Experts of a small language model: 48 GeGLU neurons an expert.
Below are experts of layer 8 (counted from 0) of a mixture-of-experts language model. Rows are named router (the router's row for the expert), down (a neuron's output weights, with its number) and show model dimensions 0-255. Each number is 500 + 40 x the weight over its row's rms, rounded and kept within 0 to 999. Numbers have three digits each.
Before each expert's rows: "raises" lists some tokens whose logits its average output raises strongly, later layers aside. This comes from a sample of Wikipedia text that the model never trained on.

# expert 12
raises: "ar", "ur", "ell", "as", "are", "elled"
router:532470519505490565508575558517444471556548564546466469539479514521520582511514445469523540541545535510544553441479530461605471486534526494478552511480507525528541519525554517547504531562486555519537490575545475478552474482580573488574471512560526469480546450425545474438538532539443515557523585512543502479504527486439486429519482592522523474518488568510520390529500527462425408559459518482508604507537493505495557514512505522521518535496479454514529476501474497548528469539507476506566458450520425443447563527492530500464510525547457503497542504546542468462593483509557539528524519525491547503548476490486453568490558447459548477493512468535558530500502440520456480525500496434469439534460539484545419453484570501493521511497500565481522485469564500468509465487554540
down0:514421513543438558520580519452544492472447509493503500503466466502462475561477466464491536499513501499523499456482483514502533576554419532497566480605527495459465447468555465539530508547503434562534503497532443513437439581524509510514518487516470561532478666522457590506444469490442501544502524469547437481473511517466537559514467572559466476533523526541510501538572440487539433491480511537546452443535439464433526488435455472488552473515565456507474503470477526451510510493471528493432479531566460515541510496452513465510501436501534452535476500525445509498464475524470508501471530509436461452449415576538438469516553506492511492498469524503542532522516494568529539467539534474563508472563500460454528500513499498522485442425471512531584494520479416473489512601505481
down1:510509498480506613452492505562494514508498490465494500476512481435558464521494459472498497526478554486574435505496494472493575488435521552499473517458510526450502511518441465449482519511483493498580549445546501496572472559531445496515505484497602486442516460409505530534535484504534485536468513559478545485522426525480515432455547535548533451496464491521468436481571451489551547495465577496455543493532519479511445565469523515508552505462544463412502440501527544467522571524526522497439487516492559513431504474493468458517503543521537463569475536494470558527442490446493586492531495517496529523470553540482478515493435397532524561360498467504586479497437437516606501550525514542453456489542511549467486526467459468434415484465466450532480472525540456561520480519482506
down2:408534543497392437453439491469538471468541479531578481458577476479550481427526494545540511491476500450470558506436513554521526511537463482483520450485499542463536533500533532456530512533438579534544472502489525450475548531494552533482441471527541517470503568542485527483513559541464505466551515501491456459389539467453558484513567481466564463461387573540506481553455448499480478565428507511506579547493499529547412523550519576492490510479503517557454526493448467515500492547530553564562462516436544536470450500481493413496514458586491537486503538541488460488409587488488492491542509454516528522425454445527448442522524482470491453470490434494485512563584525524521524456456474448510497476523491516482473493487509536469496480490504509498474484500477490537510563416513525
down3:476519468566481468538451550507463551492509479541391569575532499589544550508481539519443495457529529442550454540554452512516515481540554485521382572513546450448523533541469470481493524562473499503457507541495533520492496527514528475459487506523525459507502530517441457427517461570445547570556508514495482518520448571501551457564492503430504568460423460508462464560510557432482463503502373445446484509458491419414494586495454512484530465579462518463453468449451522418490497537503486471444515499584502502449494450491532488426535474535500521517544523536507492487551493504522515510513553471464526498549453476461504485464439464479552518490521522512525463485496519447484529508466568440493504559505466518437508523578471485491492463522540479519529527493573516493531564435502463
down4:444483473580528465543522469516475529541561497562442538487517446485456485550525464445487561476528529552573491573463514525459608423553546420520479446531523522539484533501458483516512464494478493445534509525457492522514523499541567495496438471511489537527542465583514463475470455517529429525485499495492507477442478535551651507485584511540520483469513446513483488506505486544399573495417445554515491508450445482516537507409437515537451480504546522514514464463446514503544522529481565572426450493501492458503508552446565515501541482409413503503416527447522502494451549457535491497469480531499527530442549541512501466471494479474437602517481528485547474522534469469518512419480508490550520509509535504513486486526539458486513514483519500415477521479498554443541445536533505
down5:596513464511479480538485537514598482477456515525496531459516555514443496459498529416504483511503591526498493568471492496506507549495494480585468514540462451440524475539563619516460467496496544533506502451488456440575518423569493490496460515508541428550571559496465491459506557490449491422532496497468524467584482514491460457478474474530538498440552457494504596498555544575476476490482536545522421505522516514535496469468488515540490533533478513433511551501535456462485487533487534498517495445552564488516481521527426498413556411508455546444492524501436441576423509526564533510490535494477446580496522541461508484522517445472542479507482495511452447538474439522514508521516460483495497476551476540507535498515535487433502486486405532441501453503554508469535540514438392
down6:452533514515448455372583460503473468478518478511493482568501472503487486484465537507447412501446530484516518431460542412552475428571531485441528528485482527440561475512445479484563522528480513530605490510476439504486527400507542499518485475525479432559508536420455500504528472476470457421508442549493517478469508427503557470507477513489423526499506503546561599543540476435530498509531555538482490513436448555481531453488482467472510539541441478455506477540485523477508495482547481533428482530518554494411488469489489485473533528473527488477476507526491459525464481535533513496425553518558575554534553475555525548482439467598475543481484441487519574475467533498522551511490526510506538558493499527484487480539505478498531565574570509447569502492498548513441524549573451
down7:505468538475552476492517446510530522477584501525455551476572445512439479492431437424488528598551528441597540437493574482546452499439542422515500543457512487563533533478505608543573462469471460468434514534508510514463441536487513443570446508474546485477482522422494526507526560553465522473518562474487491468479504505446466521490554567539466488557503461502515532443516475483511485534477510456534495430538456483518492483488490512489548485503462546556453469468501597551490446581510517549460506563468459475455626445530492486526576546543508520481495570482494457479513445496485552489480517563458487491524437516449491513517519445501541436560469505468486510463530495487461560496546492532526468418491471485533468458489440483552529511550536462556429466464491524547502474457512501

# expert 62
raises: "il", "ent", "ic", "i", ".", "ip"
router:520483527472478521459594475528453439425504487496437427575501499488469568459562490518553581468548491565478507474475472503571518567576587496506587474450524500462519478467537506500495493518469532586598482568489509562552489494498480495541495548528495527560563457416503495439552498496562529480510476522484484516451547450436455472517431568493504511561505544506468407553485462431468459555543497484499570482491487487483531532510490480539521532465469491466528476479512493566504491505521494485509447493507434498459600500485521422481506482505462496541550445511496471472555452512476563493487556513477468506530492521510470540459521537465554485466537449517508561448457445502459511557536478403472459466487568470458432548469557533505569517491521588538500579487501480520497508575545546
down0:492461496561525492531478509567457540445551570432501493459478507438490519433466470576571555633501505490519496550490520519524491538542526527510484462487478458482471542510448513552588511495507530532522494515488517511479456466490414536524458534495510456538499517482492560452468512494528476480464521482494477452462583519545496446458485535482453563509495559491449500493466437529523515451508441525573472513482487529497469459467550540479567503363495529530523603439422546486454475496442454590549551449516454533562513463502505497519546547469549554439550452515537477501494505445491430511463495437519540521547485531531494529533496461514526506479450522433488514450584425439435470506538497501448434561488548485501521489519565505479436546449491574494454486461441499468474536495561481
down1:484421534461508453519495577482449467497526457517441538509514464529524501485462488523446439524474506541494459497528503426540443512506486499466492492513500512515414544518499436529522478482539521511444434407470483436496579472473502457542456501554492469483491490494555491535539481578545509540510553586554521529567555491500517533555499533461642428536504505539510533487521516529534478478476520487488487528485541569553587488564524562526477416533505478484455544465505473424483562500523478479485437475464502468517496494513531516516464564476432480480544407586508515480573521466519563529513479436546511532505442498501552505479478450490502503489470548437471435498514462494532388544444484598474517418478515536512574533538443450484497558524517521443474459460491549499536452490569467
down2:506509501453501520494498456525514542487442547523519500477517530488579474492466518511482477472551499407567504498520537431518592433470479502529510514390542488401514453488443534475555544512465466489464542562460491533458501530509507482529433540520456511492456532483466513560527546581514484526502470522476440474507409560476546576548465504470469511485480522513475518413511641528482633503498508455564518495540538518492450501462534496467504449540487422482491529534475448485575450480495433522512461472558448487494483548488493486518526495433488505466491446461570473526534481472453453603511511449469503496574502496508498520400551446528493602499478457494454447534497496529581482584565474521488478513510544549543475524474498525505507471558475480498482516499467546484508457564472463
down3:520448509511416497476517616523467536343498531524495518498470513473474565512467513509524529458516502513516540479438532500439484507451499486519516494454515485479528481536516468483512531500533487446499435532480517519418513558527514515490527481491488469472398470523488502418463506485523525493483495522553531555493485513480529492534523416466529458493472430490469501485522510447520518489481564535486524542494535551517469517509444468414536535621483477480502527448559514469545467474415575579461460506499475498454447528530572464457527558549548562533525485603510481474500510502517495510546519441470444472510528542479495425572523526469447535527579543513524484488495554557522501520471434545398432538521548458556518544458523503501538433497490387542472524451503456486570486464462550
down4:552459486496459523467465522469469520494422503545552542485528478474462536474502551444459508435514553486546471499517513429517502505502491495505498544516504498535489493480497501492420508475481568517527497530496504580563478395416574509539474537565510505520541482491588488415503505504512513489565583484551520437528500480500503504535525449467541521515590505505514493514447510532534498476535497478486444563475495483438442472552427443445495552473499498503470453533470468523516498493506460425523479489507416580492495438383546508561500543513404490494526538582399473569492477444488509586546472584486486512574514481564419460535499501512462550529522434522558514502479461533468487499560524554510470499476475506474458469448485458519424611528486467572547531512475463453527486501507515
down5:584540478516436473452483499563534490446465478483513450519507484463477492510536427482501487530560478518490436489517546435524523465506446543494485456478482515477515486558514581538466413454554601520544559533507449463512520560494549508443619554554481530589514477533519501504516551519536549509454474539491466527504433451500455505497534415557523478485474501499500499504449514535496462397510468489551523512453451494485485503472529524506477481513487501563524558532494489605454452480558499541476463535471511491485463465500534494515504526445524492418578503507483534481485469553379511473395458453559446522480435441434476499540429491531460436533444493470499449540499511459510600534546518487498530511519570513476544561585484501462539517481472526519483507481519497580496552493443470
down6:515510489436519509568457533495548514461530468626483572507469496553488542496555487505542510403456556548511545525440563526467492438509387481509526546520593482420514566484517428542557475523502555533549478538500445552513456531457498513513482561563482480412445529404533505568456486501422503479431456521544525519466495500439482443492532501503489505427383482442523490550465510480556479448485475534500484533536508482519541510520447569493521505466569511489530488475404500501554489541549470502476474484497500502529481496493501467443487472544523433451516467502500462477466476585545507591490530439503477508487491558533518475447483529496527497518562487510544480464437462479468517475565502446510495503520464543471436476542485465526542470492492539429561469536482551523526449528556548
down7:556479488557455400481481480537472520465512439511551480489510502470468449524487476458564518504502562464433509499506519474496443520554573534463494574431472524485512492528509437542561528533499446493496471490464441523430493483484461519446450507499592422521542467493538547544488532484410525439449543544467507515526440475490587556456547521540458461485488479488468530528497461482381466509491487488447479534542487531471499535486485536518525507480482426482448455543506507549485466456472439491451546486526492559479535493516499554477497450440596534546538571578496437504510450528511495473527539487494458487501472491461489527470419482500512440557547435565470496492489492512449568521491491542566584445573527471517579544517515479513495625509548511506520555564514509466559449552519453

# expert 37
raises: ",", " in", ".\n\n", ";", " as", " to"
router:523448453536514489481544563507472487459569522531436450554494469488519545493536465539573583441588491535513581533403474524545576497561586542555517524499581481496512449456506488550546469572529505611528551537501490492516451523583528508530522566507432529428494436484559509456506536504524558466508527535481511493472523512485476486571430534464462541539529544471450406522520537552497496504518514518524565451467531532533524523418502519574525480497467474512512526457517439476558441474521485575456439504572470409466562524534481453503446522545471518469516468548519504526593537531477507570496476498495501531524548473520444537446503510454494466467521524488578492474495499526471505556517493446559497480496516474544486479438558472438518552493465543453539534492530476485501492530536475
down0:552567428526513507480445434449516454534516456528501530532531517455487501515553564538420455479506583480494477523508511455500562569478499577498501456572555422474461525466473507480508499489518535460500611463432523554488466509527481504510467495451499491494583515480549509470540455448552503508563500484430477405506525459442408482472515409530480447449563488532528531483492512505438505541495560484516456452470507454502456524469504504549472455546561409513512522554550507467527510476491509490517451448539512511614463422527476460528512452423502507435559484527549496544483538487519439527499600455457563470502477455537523463544559461449537533489430515489555588579490496473465460450536529527512549473474528536478487518565493550498524499518458513516476469487530473455505518518538471
down1:514520501493517466496503526489523574460432521503507537530477422538451478461474532506487498442423511511487539476506487440475484523526500494472461508461485536463507441505493438526414467439500549535503500432496492501542555578448495450485482556517463428528515466536502525502433439445588514533511511477518427451528518575496506483587535532521499525455456483483592477441465444516519533499554480533549487559492435459449515502470500424514462494464547528508513575451518464449551551593532509474496505490535472530539561534509495599556507506520526493490517503469538492562476509589499470458535434494510516478476537428563530473568533472427510494542525425508502543491486564440545512492546556483493517382495453435541585383481458516515529491528570436510497478463571479510499488529490486
down2:490517516495513510537506447445501453531477456537470478494512362492509523451568592469448473584510489531530508433549537536520430506499542500565419506528534476585468542504497512468440554511486503384533424536502560436463500469486490466392468411517568450530496535484527574495480476452433461517536473501507508501450505454545426534521520525513498472486553491499512457488453551474461520535486507472500527498587518576473473500488501539517528527527499528473509512419522500489527510520502572475539542475502493512538500532452445480536409483408550463579500505477547481500400525407476538501452506559433512479489491543494530503521452487536492534519464466537544508486578497483496495493461494514499506469492484601577539462525552508516474485471555477463551479510467534533473509479571573
down3:573494592624561469434502530479493481519593478470589486518511500497529540530493481478466500543498535515486498470495423514543505515447526575480521487470492454499489535484495529505491557559491517510505520528504512452547531465524508496584523459503476486436448502508498468476464484480482515516562574520501492475543487480538532499494537529471555467476521427550536487443511478461548561481466503498504620455471508507533487482455474477507456495492490499481392444526450504435492465505561570451466489459567498461526456525515526562535481462527532459447525530459472486537503543520517452517565448407513540488509526512496524431537543542519511401533532498456474354499534438536571471537529539503490521420470497490542491492452511458398536485562434534495434456525522458448458510564545455
down4:502499526515430525534516487531507473510529428502436493501477552463513515478613531431441525504604517482482514539504589410452495511551412465512451570543596605530537458494460477463500467510479589537465504540573526533456500477532450544475418495436594496484461507470539454515490427460515491508542498539513468533483489457464541500541404458531472508547450468474510507458541473442506519506496511511536496472480488439500469458545572513541498493488465474509499448505475512549507511537441493457461484497536469521412431571488537495444473499454648522519499559502499546463568483556461475468484523482488563452499582452478495473511513520516521522518507444527517481444501464505467441538518459468539494528558547429509505465481477556480524540524457525493459501496523500500539466576494460
down5:573502494483524491512528453495516462544447528513443554522503466485525477445508488501546527534538483473486446516501483490530478476455483505482501550579479463454444536448566449546466552558554467545511519476542482462527478520453514551501488541576453495544458581450461533416563441484480467513503454550405444547529503482488481482487493476472582473519529452451494428523534559535398489494508568551505470489506521497498572542476509496616413488504489543472530524473454423612558551507497535451472489465484516486490592514486503462609484570506489473458468494558541458522527439539469500548514500515569489449514488424458508532508500530528467528476430518471535475526536475614552537456445527480551517478498490458496536498488502425466493452441504485515505469417522518508530467455486462
down6:560550528450511548504501501527515541495458368432519473497555479538487484494437456542478558507466529472456516470481487535514506488514486495484547492501518497487522535534521494505500516501541541552439522557548473561504411415461449478463517521503463550520522358515508523552454501443514454472520530551476413510527456575531519467507545474471497516532493382435479485504527609493489526477502453499459546493500489447459481531474466479472522545526527484464470518423563488545505574465491443426573552540428490498587498542503555493516468512518490476461452540447542600466449481513527485466493519398488467491423487543460538404457524491589491499525559512509511505519511491484470509518530427483530492547489465558499479553445514474501505529603503465510518505516502498464564558487492511
down7:493526548519496499500546550514504440505546507522461448531483527528512502575494477423575522517442504476456520391540511528491537572530451525528425624504573523518506463492435502516446438469500540553474544493445454441522435552513555514499545499462517454447450481504468551520546485497481569511492522475508529451466493582447576545529532494461453530479544517442479448452562519474404478478489514524503460526418480514532530493426469488504522498550532468455511506491550454504503463565511514509470474477475520439505525505498555482485492514562491574517444450458494494484531474488441561526524523458449490447579502530546491436467502456560456403482501478468496469500451490457507484527467480520575515465585511521450558550544529532460475577478453424526591536496534526473535450501550450

# expert 18
raises: ".", ".\n\n", ",", " of", " and", " in"
router:528473508551539501456568546536500438505573521579448519513526505472448509473476499516567574497550520612528516520464520495573562525545567488578508507490526496462484456484576506538504485597516511534526508507543478499534441465530510499527494545559491518456495438463526519495522539492534562500521474446526569552535574499531521427531514553464537511476533488522473399540561532538476482547466517555524607425515498477471542507413474520521458462511527476485495504486506454524544493508502446534476435488498483451449520583562545454491492503553451539512535478555546506491612511494542527554532526527478553497544533529567420518485445497513592530481481504559564480509454510564462482556456469444516568510506484411525497552428548466507536518496474525495527492472488460484479483487556430
down0:537487523564497506480468415463471481509535509458478478413520491511439445403476559515497476488554488486420475493518569589495486446469526562556502474476545510507451501507479432517509519452537539584543542513564542489485522450520516563441466561557522509531467477535483543455532478563491513444461491515519544461521517542519494509509518520579549538428491472523479442425478534499451498496433522507514529485488531529521465495550514561488496532546520529494509493494507547489427541561507540462453467451504566513446530486547556421547640483453447478505500512423507470483516489509518442496445420499477570468558486466520500515516435503467485506458428518431572501474474491446516556437538527477548512480537469510500403568501512529581525477554484459499469496568458449466503505486504412
down1:478518472477576473415524543520441544561459610463464483416514518460490474498503469457485492532428616533423456478433468554503556479475498495501530486474471430430547559557605447592474511475501522431403512536510507491515560483536516559578546447480550488503591490610460442478477516513552463494513571456470483523511507537476509514533492485494512472483493435453446525544490537586479521529445527504476500500471486490505477476501503532396481495453442480478555508465435438486565495495520510476431447565548515478496521503483509510481455459476464443448506528506543459513476503481537553531521515513525519490481492472591564475464455498496509515493495503481508539513525473517505573542518564534499536445493475526496534460405506533513515524452535555546482507489493478493529536506418542
down2:472451473495497577523539460484501458538463521562471476485523515500428514489454506485446472584538522510550476435574518455412490535485470422541491479551489513514530422509518499508405522515502553513427528388469510542473477571525480520498481529528531471565479612544541595477539508446460469550498468521569519519432514519577472468506490398442509485550479523517473476428505529481466461520441532458484515515513437518466418543453460525539572513552522489540532574505483479535505522539441542398460523586553478500557477514473504536544481519482559482467525539443540475468508465532492535464446556533399528440544513497463489531457486465556486536435535458510494523495501480534535536552536500456480468476488422560472487493499485535466474494435515481498523531477522519465490521495464552
down3:528537393437506470550503503510458462431577480536451515572564476467535470557559518494480494480428436431476450499489480504544458570465573469483513506557591458491523502483500500517459476455526493443542528397480499484535466522500541502558585487465544487437563474493496488490538482470524536529464461602474597508495561539422534482476470419588518543505526442460532459474461496519456531462473516482496490477469490536538467538506510524625531466507544438467465498497505527473468481515447453572523535486472469421520605500476527456513443454543498466471461598531493519491493466452498494528501383531517470460496489499469494524471492494548515515531530484474508446489540482468488557561492482535524533470506506523517485422522515483421514522486467588537536513540519462504475478505548470
down4:522505507442575470433471482511542584480452479516560535509476419517543476543488505482468418576523540463469435532515461437513491457480474543559406500518501508528484481475508472509523450503487523548497412538433463521478424490527447447482484490436472470471488456506452467558548511458559507513558507498444470504528515467512540409499500459461547475567583535508506435433504527494398464570450531541491531502529523505493451478495460509539467534516500465526495478445500468474466499495481554422412514502490550526584520494561520460446467491437525578502448434533536465527452523538498527499518409480545528514545535546441517480487442516536542499508525470537492509513465548534454483465451485467573487524553585532492599551559507515517542508480550493551524431564555483557528494500532488
down5:481532440534445461509498493430474514503513481520514444616482464476511534513487476490490514499459543468573546541552505492484472438566532524491400517466511584461453503494520483446533484438440561523496474393479573522413534484491536498501463448522478424476469494498441445513492533522486525500511557533524422405498501477544492600550503495495474538518488524415470515491505487494547532571549483473427410501543510510585533484533543447464481478547479514482521500516533505559442484530558578430567478428557510487533567518513504550567435512468492528528500461496530451531541510489538479519475521473461519508518496511524488549566531480488479475490529502504497386462515471511569517517555561453507460490561457491514442525464521509483556503559482517470468414527545443429495541544525526
down6:385552566521461492461462540504456469460422428468451495512562551534462516507475483497492503509459523464541531513503524474459449451520498556442479538508537481529602488474530486502555495511508452536508493539586507554505543555513505487501461479505436442506494525495552490500491468522498544489490433495475506442473495582406495534556461498544474542528532519516490511483499484491432529502427520451516492522448521474533577540542499482556438527489496450460525491524491518468465542480479493466400475532466487453528587449530560494498546522545511462493596472449441435455574541504497479436526542489495388503503512521470496480565587499437454488492502525496430508512459459435503490452547477461519518391466583469548598511547515533516500469468496491500487517461613514490542566486516501
down7:521544460446538484498417488568510511507533488540462540505555460492521487419456436450467513484544476522462520550461552494512416536552465490453534514488482455461503456572508516502547481493552573539443469508524508548503445515484512577512494488486506453445456417493511520520495419503478475428488542522490540453466486525506566516536485487516424461548563531546540482469569494492477482455477465506502530457498506474414477490453462515468553539482499521479469472431476524579459522506501496516491555519489540449538472552509548460537487488445459513406562452464487476545536539589435475475493552529548457410433526601511574448487521520550555447499520510510494509433393484523487501539460496548550501567521475489519496495470511520518447483548458405571559492536461485526526518589483563

# expert 30
raises: "Reg", "-", "Un", "Pro", "Ch", "St"
router:550478460485486514485518550512499457481557481522469500522482521514476533455568547441517561486575522515478491483458565506521514564500552479565575509527572478430496453478546484483508496570453561572560584498543513442574474453517491565579495523548485514494541448435534511443525466477509570535500477465520512469514581517495512516514484584518504480469549502517524413597488446464495450575575564506465590512487507510425546519440506541537522480485498442453514495447556498514526531575504464531518448496520502430460555568511523458464536540519418463483522474504503518471477514537499531548484554496437494557559542467531450523504527492477553480476512512492518523478424474450471449492571527472509507444502490423507497561442591513495556474444476569506523573446466537517535492452525516
down0:585491422548509476490427407565398558484453474433481519586487531513555511500538551450557472531549503504533498446484539505529555540486545408449513454475462522542522478529544451538529575479548508527495452394457426450456505423498521518535468511595464514577536546487487465508525502411505508449520453484470493541458495523528461480464531508507538478551599561576525509477487463491492470487548506462515469572543497472520543547462502498525582505541493511538428466530446507528549432578547560480521449452503527517485483528509513485472379480550444482517489487501532499452522438497454499492481492498492509512523494504530516526498513476507526567478474471545489563500493476469524531529452540450481489545462448424500474503507500533475429603489462521485471449516496551511456494504549499
down1:454507482501485452489471542522465426524520501502548539421517529459511476451492552531535427501452510558508478526524572441448497471447552539485488454508469476454488434506483488521522536479447500551488439550446526536438482492399544509474528506487466502577545578514498500520504492414490510543495478480508506468528460606495527525487439555513526472578474496504519420472538424466473559545494460468538476450594442489514414560512497479489501500554526491532499548448507525492510503467544491583522486586461509488579478506476457482552545529429500514549512430516498486505462473547557563571482468494503499433622559488513479463499476589523575520510472505496553491534510528460464510477465522530417529605518545488497487514470512528487500499437454442465463538505472437481449466534453448
down2:437441447536431488514464514624483539497437470443540522529485470569561409531494466554433563544562452517527484514507571501455521489470508492554443511499450467462467499457511527527550512531532454557515550509461537534514482509465493459513541538436591588561472537512424446489461485438478460502503537527448495440489504462493456495467500481485431458462545551467522508558511537487503515466492480564506472499537505549523517469466427464438489467475521523519534448584548542456515516567470469522443445499518481589548562507505499445452521485449518429506479430483526490507504469504466553427540481537419503476478487534566473590508469495488459447541557473457448510443525509537508457506573584486507566427584499498496524491529531518471513527521500543482492528510521522539500538498428493
down3:529529460478620554450485537480529422430491511472479540561430417472469522560463554457463500503587465481539505484448493582489544499454510498434549469458516556567451533555448524501489530538424471512491487533525476488520451495547533460510511510483453554486513535496534417491506495397453474480481533439465580496466570509527520513475443547464562502556473582483508546531489541485449485466535452453505494587536619485493511444489439533500464490471468455458499483503507531512410489461479465483546535523463524484582516488555508525497506538472524475543526473537453543475514475484506495538569527470534549492463583511491511448454543515459459525558488540473526527523469488441445463492596497484467526516586513511521495483501523397526500427497545522443486459537512481534537516505463513
down4:539475468490478424498429475420481480506476476490569482505526499434575493506508549519483455502451497420511540541556460504552530504500451416478472564524545563470539491514484560430405553509451515502574510548495503498481526477434503527553438504456535401560510493487491445445523559522545547624530445440523497525501451545475544529473537486495557508499549434489445512456491479480528510546530490499548544479549579522504498517498496527519505453498517489540448545562517483482467541484495576509473522488514422512512501561504507566514506486388500477541454433459531544502452544472503501552551588507469626521443455489573473514505452446494450423457507539519502465520499451462463473445498472481485568509484479421540489485445534471462489466493507498490561506502493553488528531550492505
down5:539495538523487506538463521502498461464423538506523490551503550555476462437462522527496511568498477482472464536548418555481479473506461523495538515560517537478479491458521425469491540497531434491552484443521470430547493548471486508424440511424442504358496518447464553518531433528478546476482536446490544436482510516477512493539524445479546486482463536572484617571497447505505450559495492532520527477500477431544489512473508537454567514448474458524508555529564521510528559504506487495452488519542582476684447478472552471464560430475504456517525503522478480567524471581502501489436538448457530499492456471515546452470496549460510530527488513473548499508531539507436496468487506438405514497483471465503510511468553493498445528485522538501535536507553474463582510473538523
down6:498478466484542527544456554565522516471474464480502545542459534529552452489469484404493463454490510581511612442530538536463477484419474468560494502442519625499504480496445536441519500541511530508493484502502472505484463551497578506445478545468520428464538461480539520448515550432501414536559475507499453500519510585388473487474515479483514518566500466536539494485482568529480494529490448508527592488466448475462472434454461426464607521486474532471535512473480489512485511539468477484528417503494487473471500509479532496489571533516456447489511548472508464491468482469471519515531506460501435457499560492424542510607527479581460490488520576464523528562517537530511572511430461490531510404499522498476478533539504502510438464470549562541569531443472503492518510531540558
down7:551514464502458443481540436486537488478515459591524500485491529521439513532549478430469446515544564449550425435480462497497472438483523517501477479521480500492501444465525523475500430486554562540526539481490485445489520530500465589524479498518528515507522475507504496503566452466465480559454460497596482542487548474499519507419434468453484487517562488503515559456471450508457533474499494507524458503492500568459505484456472540433496478555451586460605535539590596492446568510472471514497502529482471462523517536489543500498566547512504433424487510440390512486517489509520437510499502417542467522427481483507535513492493496497567486524489605481465408477487504487544492535570511457447446569511482470539467466518507521539601517447430529493502559451462532537505513590523499

# expert 52
raises: " the", " a", " an", "er", ",", " and"
router:570504520441482491559508511539544488512503510515476377472515540468449567477547455466496539488498566535493554512418507542566484555576589492559552521457527532478498392520549503578529437554501599568629514503544459479533421509522472530573532498560530475518518460461524487545541549454531540526467536499534507531514533539430450490499475536531485474454522532523449420518482519500536497586523484527555535493521528478462559530505499493532561467471484481519511519463501435456582491509524543543550455526530490455457562537502496440493480520560482533556567521499453489454568540480486500565470486562510573544538561485508506537454498497517563481442515448509553517463461480486452498549504517484470520565516462459489512456510549445476498514434466503527533514461528525496536482445537474
down0:509574539485476449579536454470467484490425534505592527502498427579526524522458536490482516515486544560519522537530517475505445512471503503503521577493498503508501494374494522491503497557522544482434487489511544455517495515522490504526476562470514507553491527518417477488506519463578441480526517525496527496516551454427525505532489459467502555512559553439522522550533399347558576484509537463525419549478520521516505422542538509520497434461532500464536472499467501540445498508421445515467518478467462578378484550409470533539445418494480495438517441409501495511516486499538553476500507455564508486516526514483530553526473489484574469495519441531524550537525492481505518512532496495509460429498536495495520442428456462484493509519457529542466525465505505555546564471455478
down1:509479563460483471547466479497525456487466448592466452585493511492501523416568581497507564470512563507546551521503507500532521516483485416547516424535534476450503474528545539500514530441478442524422455456489502453472572556494491461576473535541512533529534377486505479458479527549468481508475527558512466554428520510463525506454559507432507510483516462484526470495555491428425479507467534536487465434543516546454545463461505493502491593452538501565521564461506518470498502527527419497475507458448458371466489538471559525499530463391518495536537480483498543427556504501482488511550507512513512487531604450440509466463502470489521566521544477525487515468449511487474517517550475446467519502557509473529452544494501462529598519555553459474511481507436491532469507442512514
down2:542493486469466473471490508458489547561520572483517514496442484524506628501424425473467641448521530513428601457514503477498470530481537479539537517500537477511506478501486445513479517510506487519542481491455504486485599522460581529525483440587478472494494501503499557508456494514488491465448481456525504533489487465573519491532463484460516544409494516604533438459491488443490449402518460495483457517476421463539480511570561495512460538472518519495432486473492586544511519462398557550544462508550526510463567521517490518489543544450509583443527429516554528489504388512481535567545590485423498427440480501439488525485484520536470534463547480494476549522525465499500515497499538512439553549496464489524471484547480493496443493446496513533478455510486510483511488528491496
down3:400460544451508478532475477563476531468487512515498511499479546490438539467485479466569545538500487534483503433498512529512589484495470475505533567510357495534531535475525515472493538562470499521473513461491496480443496464504508515557455541459513526510544463437583507494453469506459544486475561497447515451505596504501547427536470506412491488490555486420485490464539526542480497501462526563556478498518473557573521485450485440480453532499473498498521524522518549565435567517533577491451454541527475545431541522552492457520433519531460501502605518525563509557519536541455512575457449499505546492522526569462512508490453487449453467483442525475506516537448502506467441474442480447448418460536496501569532533494479495530507499481506517517472577371442533488564489479534430
down4:535474453509495531548513451528566586450492510514451468437458528517479561496488464467440436501497518496492532592513459464495540438521594487436521480497543505532469470471551465494509484481576518474488482476517448505525479512499437515542473637519480507444509563518423497536486563438457487483545573510493456508471463518463477455508540458536520438427515490588475485570581477500570547457529502566537626499474460481487441503446530447530479492489471518452541516512455513452491523538495475538436497495476491440557514606558490495535517486475514464531512491425508495526499533464515517514489527495491494473527468508443483472467495467474520499473522484526508470493492547490495546427468477541519513511582485443484485520568446547502507536476547471583474485480486418565574470602537404
down5:451519500479479522466506480534441471559517507560485479477547464483559498504480524510552457552583553487554504476469531511443419612544507500431551489486495433429486428577467501500497521441548472464506476487533517512526511543515460477533455517522482439530432473469531469545518517503488539479482515515452567501527538504453507495517491486455499493464547495571427415488507482560545464476529507504463476566493411520544582496523527481481538522528513470468606485501500529475555500513470487379443494521487485502516510495523578427489529464542600447437498513505504492507518489470455502499522552529540530474466496566504498475441504499538497476483518449459489538494492521471521478492601465522466451470419402482476592473539499522470536420516436552546613556494543491478457480447421517
down6:565466547512447514514505580484432432462480474486510543572484488561468473526509497581486495468518565489456473535546497396502534546512443473507561466503482541524430544489497444461593534512482491517533494464567472525480497436528520486568571508525516456473509453500479575396481550530477545513550557455457510515514501462517526468469506466539505481514508457489579423536449583461472506508469580512522544541550499463524569624500535529558529474469553427440477509503496532495535483505489542507469479481477505514370545524481474537461466472562494474523405485507510477516509497441432478442509492528496490480509593432466477502540445501476538487477529547519504477482493506489534444463410514496555516530518403429495567486476492520495488491499495569460487475511554458515513466457497448
down7:412464489543451471528547522515496476539560468477520482490523473513400488509491446491435515470473474478495472467498565585575438520558503511475453478560471451492466521504535533452479515437505579500559483452503474458559622478450547484469536504445519557490465518535515535570487490484482486532507464510487513470500464552501452415444451474379485551482509551533431564472516525528547436548476508466518469525503519484488460532511527471415503571529509446534490542518484486499486479504498493524456471513481481479468599494439486529479424560459499471579483534445532449543517499442438525492531553508557496524452481464535542563538480485512563553527538503502520510480563527456476544534482510466496514495570468439482500500511439425439478581508473514520489552525572544460598513497504593